config = dict(
    d_shared_expert=256,
    router_score='sigmoid',
    balance_bias=True,
    lr_router=0.00169,
    n_head=6,
    attn_scale=0.125,
    tie_embeddings=True,
    parallel_block=False,
    init='uniform',
    init_std_qkv=0.0263,
    beta2=0.98,
    final_lr_fraction=0.1,
    batch_tokens=262144,
    seq_len=1024,
    doc_mask=True,
)
Below are experts of layer 3 (counted from 0) of a mixture-of-experts language model. Rows are named router (the router's row for the expert) and show model dimensions 192-255. Each number is 128 + 24 x the weight over its row's rms, rounded and kept within 0 to 255. Numbers have three digits each.
After each expert's rows: a language model's description of what the expert responds to. This comes from a sample of Wikipedia text that the model never trained on.

# expert 42
router:093092079145138109193157125147128158108154144173112148152117085135072132094146108112083105097110138138129085088140130145137143125130115150159087108159132100109136121136150104164101093156130129
What it handles: Word pieces ending in d, de or der inside Polish, Persian or Indian names, like Pra-des-h, and Polish ł, ń.

# expert 13
router:116137087118084138160096122123108118143185138140145125124114098142098134117133123108079138117141149093152131100118132152110130118132131108161139131132116118090151130176176108137136122164169153
What it handles: Pipes, dashes and header words in sports and election tables (Score, Turnout, medal, votes), plus pieces of Olympiad and Olympian.

# expert 2
router:138102082130113097118130120133082093148112101109114125114139099118131131140133114123104110101125161136097137140140098132124124103139145145132127141189164174101120142190167099135101145140140147
What it handles: Middle or end pieces of Latinate words after prefixes like adm, conv, arr, such as itt, inc, ival.

# expert 12
router:155093097088089135158129141118087101138138112115071130095122099141137145131127130127126096131142167145155109123096119133165113136142114143163104123154137136151124112103106082146122116157114141
What it handles: Line breaks and punctuation ending fields in film, sports career and biology infoboxes, e.g. after "Directed by" names, before "- Written by".

# expert 33
router:148122094122126169130106115143106153131130128106105151135130115165091134137109088085111155114138137135116109113123123139138154123157132104182122108159124088102122117136176087146150126122117150
What it handles: Publication and media nouns (novel, book, film, magazine) and year digits like 19 or 18 in bibliographies, filmographies and tables.

# expert 21
router:132150106123129118136147163123099125067139091120114105166141121111097104127149114122088127096073135099120087116076124128133150106165123119133113077155156129099133128154135116128136139163134161
What it handles: Adjective and noun pieces in school, university and sports contexts, especially athletic director, plus small numbers in league tables.

# expert 14
router:162120089106129091128135106123115094109154114103123144133122101103137134171179123108103118112102167139111119154095116128139212132160121094114094116175141148104130142159150092135128155148132132
What it handles: Nouns in sports, transport or geography text, such as base, ball, pitch, coach, engine, area, plus score dashes in tables.

# expert 25
router:138101098179097152120133108114118089090171096107113170145153073118105132109156107097097130083111160151114093131126091091126139077131141095159124118144136137122141137153158107148109136151140167
What it handles: Suffixes like -ally, -ically, -ly, -etic, -onic (gradually, consequently, radiantly), plus by, instead and equals signs.

# expert 23
router:143076129097128137121125113097109080115176140099112168141099146149089109118149103094123116095115129099133119154134123142125109109153127177154107116165151132134110097131163104146105124145162179
What it handles: Prepositions on, at and of in plot summaries, as in watches on TV or took a look at; also pipes in tables and dates.

# expert 35
router:100096104119094137140114121122124119110119145133142150144124083121088101161132134130116139124146173111114115068111118148134196127146109160165101139211139112126114120133123110087182105145109145
What it handles: Military words such as Regiment, Battalion, troops, army and command, plus the dashes and colons in service-record infobox fields such as Rank and Unit.

# expert 26
router:117098126116105169100118129120128111131121109080120116123095081079112140177175158116131133102120161128096096107110162149094151132152127126135132177201175161121101128177154098108122116172107127
What it handles: US state and team names like Carolina, Washington, Giants, NFL, plus table pipes and N in coordinates.

# expert 19
router:147153085122111136144079144121111133110143150178076170099118125106105180153148127129120119116124162139110125116131105120133158127135106153164101122144162129050151141151166133146126126122166154
What it handles: Line breaks ending infobox fields, such as population, department and postal code; also years like 1954, and Founded, Preceded, Coordinates.

# expert 34
router:145075123112109154145120111136087131127149138104098135134111110164135134148175093065098136112148138130121097122148145111139119132134112132142132136131137179107072120186168126138092127147114124
What it handles: Words in music articles and song titles, such as Love, Dream, Your, Records, plus list dashes before Songwriters in infoboxes.

# expert 17
router:145139049143082118166084118120131179123123154127105119169141175154109159175119122131074140089100151119125116112088125129140134118140119124144148141115110130083156128179153123166101129126136144
What it handles: Capital-letter codes and name pieces in sports entry lists (GER, RUS, CZE, DEN), party abbreviations, and the after verbs.

# expert 47
router:159120089106084135122096099086090128129145134153130165140122074128108149126160143120084121087159140146084115114095133080140125101121112135140096095158148089108121121129147135119109129158103150
What it handles: Terms in technical text, such as speed of light, plane and axis near LaTeX; also asteroid-discovery labels JPL, MPC and LINEAR, and aircraft and satellites.

# expert 37
router:140120131130130126162076125109134147152116140097077128139121081172125153136131143090077121080106138143110142120143170148130149096119137129128124145153133152105104148157147100131092118113128148
What it handles: Male first names (Tom, Bruce, Joe) and colons, list items and codes such as F1 in awards, rosters and credits.

# expert 4
router:154058104121071093149164107132114118127139155097133154154108106119117163145153137113134117114134147137115123129133102146158142136139089178170121141189151150123105135144128115136148114157150155
What it handles: Verbs, pronouns and plural endings in plot summaries and biographies about crime, death or family, such as learns, kills, she, kids.

# expert 39
router:123090141160097112094134123083120125119108128095096180116127065124116114149154131093080129114152181094119133135091131156152140108122110108131119138150135129132094139150146097160139104141126157
What it handles: Word-final pieces of organization and media names, such as Newsweek, Forum and WUNC; also critics, praised, and paragraph breaks in review and news text.

# expert 30
router:135118144124112147106145117095107131110123156139107135111140116138127162133168136121130128104129161136117103083113133132141125137140134125117105104178145121106101107179145094124117149166164152
What it handles: Hyphens joining compound names and terms, like North-most, High-Speed, Trans-Anatolian, plus California, Alaska and Highway in geography.

# expert 5
router:124103088120124105117140130121133142125132114167094132133134125109123149131121111122112131122131138152129135095104145127162166108137119146148086148181108119102137130150123107141137099135146131
What it handles: Inner pieces of foreign or unusual proper names (Auvergne, Magritte, AUT), table pipe separators, and the preposition in after degree.

# expert 32
router:140103079112096099159103103118125105139172118134121143149149100168159100110154088111113111143115185105125117124102133138123157087169099117170113104162123131135084114167137110151121153134107145
What it handles: Short word-initial pieces like h, ch, ly, cat, age, beginning words such as hoe and lyricist, often in music and song lists.

# expert 41
router:140082092147112130134153142124110094136162117101101160127132123137160142136193133112094150078144143101134119129136129128131129109144099148120117089188156183112110133151114131102121173158122146
What it handles: Taxonomy and ecology words (species, Genus, subspecies, substrate, fish) in articles describing organisms, habitat and breeding.

# expert 36
router:144125136099099126129140110116114138145143122122139132125120119133098142151147130113100129122114160094143108132174117133129147125158092149136135126187111156110147140134155150145151156144142143
What it handles: Consonant fragments inside words, especially after prefixes like res, dis, re, such as res-c-ue, withdraw-n, pun-ch, Pen-sk-e.

# expert 18
router:140085112089114112125155158118103113119144140133125125147125127117099149167158114107162130121129170097108088137139135136166114143158131124185111103168144127104133129135150101127133115156150157
What it handles: Direction words like north, south, west, plus word endings such as sand-y, ham-let, in geographic or architectural descriptions.

# expert 16
router:151110120148114129162128121133110099149113118111061139115101128152127139152179131148107141117123131126079124106139127128146106139155102160153164156165123161103133128116147117155123136130116161
What it handles: Words in news-like text about money, courts and government, especially "million" after dollar amounts, plus percent signs, Senate, public, sentenced.

# expert 44
router:124099107120127138182128142133099130118141146142128106147144095144087149129151120116102128137130154147121096129128139158124126120152093189176100084125153126077141127150121091156085101137155171
What it handles: Starts of place and person names in Iranian, Russian, Balkan and South Asian geography lists, such as Hamadan, Khan, Selsoviet, Ramnad.

# expert 38
router:136117110129129108115119104136102158114155119162127138136133094140105168136149130108099064087094168084114132098126119126129121096162155135142121179123119161077134117151130129128146137168154138
What it handles: Middle pieces of Romance and Slavic personal names like Here-di-a, Fra-nt-išek, Al-fo-nso, plus the word or.

# expert 3
router:120091094166109111142117140135114124109100119134110127145149106135139141135123156131169175129105108148123094101117135179152154110169089161119105120159109100072133159148134129099140099150141174
What it handles: Place-description words in gazetteer entries, such as township, settlement, municipality and administrative; also list dashes and digits in census and population data.

# expert 1
router:141088103127097126100149111100097121104114101084113146167117106119103132134176170106115151118107174088109131166124119155168133106130061150107116104133132142128146115131118110162141089155131167
What it handles: Verbs and verb pieces, especially is, be, are, after to, can or also, plus word endings such as observ-e, work-er.

# expert 43
router:138105114142127144088132112159091142109136163110098116139123142119098098143164131130107125125112110150126125115124164144143135130139149119183092131170156134161136178193141111160142120155142133
What it handles: Middle and final pieces of surnames and place names, such as Dartford, Danzig and Wellington, often in election tables and sports results.

# expert 46
router:143136083092124134147125097148127135159151131129077105168126130154114161159198106098099110150142139122116084105169148105143149117148125105160114140169147120108108132130146134092092116147142146
What it handles: Last letters of Portuguese, Spanish or Slavic names like Luí-sa, Cádi-z, plus list dashes and pieces in species lists.

# expert 45
router:115068098120113115127119094125104091126146132117093142140125113152124097147105095068106120131157129097135139131130110132148120123149101118150084137183125116120129108147149109163144103137148133
What it handles: Conjunctions and wh-words starting clauses, such as how, where, what, until, since, especially after know in quoted or narrative text.

# expert 15
router:130094115112088125163129117157085114096137157120097155127086143140091145102147105068104108144148123157119140136133118103122121109138144115167090133141176138118113158133126102097139132170180180
What it handles: Articles a, an and the, and family or biography words such as daughter, wife, born and married; also cast and role tables and Japanese characters.

# expert 6
router:163083098137135160136131119123086131119152120100094170127138131124106118170143125102095127097144135122129112137097131143172135120139116102137089118133158102100117178152133119169099120144143148
What it handles: Infobox field names after a dash, like Language or Workplaces, plus work verbs (working, research, create) in academic biographies.

# expert 22
router:153092117136103122140108120116140140112113153105122156126148127141141107147137125068127112103091141097117103123114139142146135124151111123111128147129142140092120171141144137142129138123085123
What it handles: Commas after opening date phrases in sports bios, plus was, were, been, while, although, himself.

# expert 8
router:097095122161148121186122120139108131140141102157089131091134135161107131132152122146095131124111149129106062084102130134130142121137108142168110137172150103113082102126154094138096123136156162
What it handles: Pieces of Chinese, Thai, Korean, Indian and other non-European names and place names, such as Zhang Ying, Surat Thani, Hohhot, Kachch.

# expert 9
router:161125139115110121139104120114114129160127109101098194134125140128134158157173101135129127106105178126129146162128135131133129106156134129145113124130089138124090112159191108176128138124166126
What it handles: Word-final pieces, chiefly plural or third-person -s (overcomes, lowers, 1930s), plus mid-word fragments like acc-la-imed, compl-y, outrea-ch.

# expert 24
router:144147051115140127165116119136136130144142141130135114160122125098117124153142105118083104098132167139088146115135169162175150115185138104136172173132125099079160122188170093123119153138174138
What it handles: Table pipe separators and club or place name pieces in sports results and career lists, such as Lehigh, Ourense, Veria, Highest ranking.

# expert 40
router:169118108138118093121123114123095136163148168086115141142109085195143096143172101078103111094145162140126136117148119156126133133130126119141110107105135149126074160149159128152108135133142183
What it handles: Words about media releases and credits, such as film, album, song, episode, released, and personnel in "Recording personnel" headings.

# expert 11
router:160106084101103131150124141134112136163138133137106123123161055157123138150162140092129121107131115096111111117148161092151110136149105179152131117178130145103126157176103145142084152151127142
What it handles: Species infobox text, such as the comma after an authority name in synonym lists, classification, genus and -idae endings; also drug and protein names.

# expert 29
router:140110092153145109106140122079119118105127142147112142131137114155122120159140170140162170094153148099121108116138123180151172150136109153141087098168169096076156139172178099122114103166168148
What it handles: St. abbreviations and words about streets, buildings and stations in historic-place listings, such as Church St., Avenue, Station.

# expert 28
router:147119096148090154155102128123113107127112134143077112091153081125123153148116124110159122141146153073116098101118105109138111118143107177143101133179156111091118122153129139115107112150111148
What it handles: Opening parentheses after names in candidate tables, bishop lists and sports career lists, before years or parties, such as Neofit (1608).

# expert 7
router:125142085116128094180128109098108134126144130100137122137132128093099129119153131081077141137127129111108075130131147142149168087138129118144162116122155112109140128170170109105112101127127145
What it handles: Tokens in sports articles, such as season, Cup, League, FC, position codes MF and DF, match dates, and colons and pipes in career tables.

# expert 10
router:152148100132104110110077112097083153133159146113116080165128135162132161147177155116097121074143173143143099138125137093132162098144158088090113094156135158105145133172110148090134146178136168
What it handles: Pipes, brackets, colons and semicolons in results tables, mostly racing stats, plus driver, race and storm name words.

# expert 31
router:098077132124082143132099103137090119138163146124101118143136114163130160143142125118105112147109141119108119068124117185132104089134074156153120157162172101100122100177131133137118127126145160
What it handles: The word of in state names such as Republic of the Congo; also election words like Candidate, political and Legislative, and election-result table cells.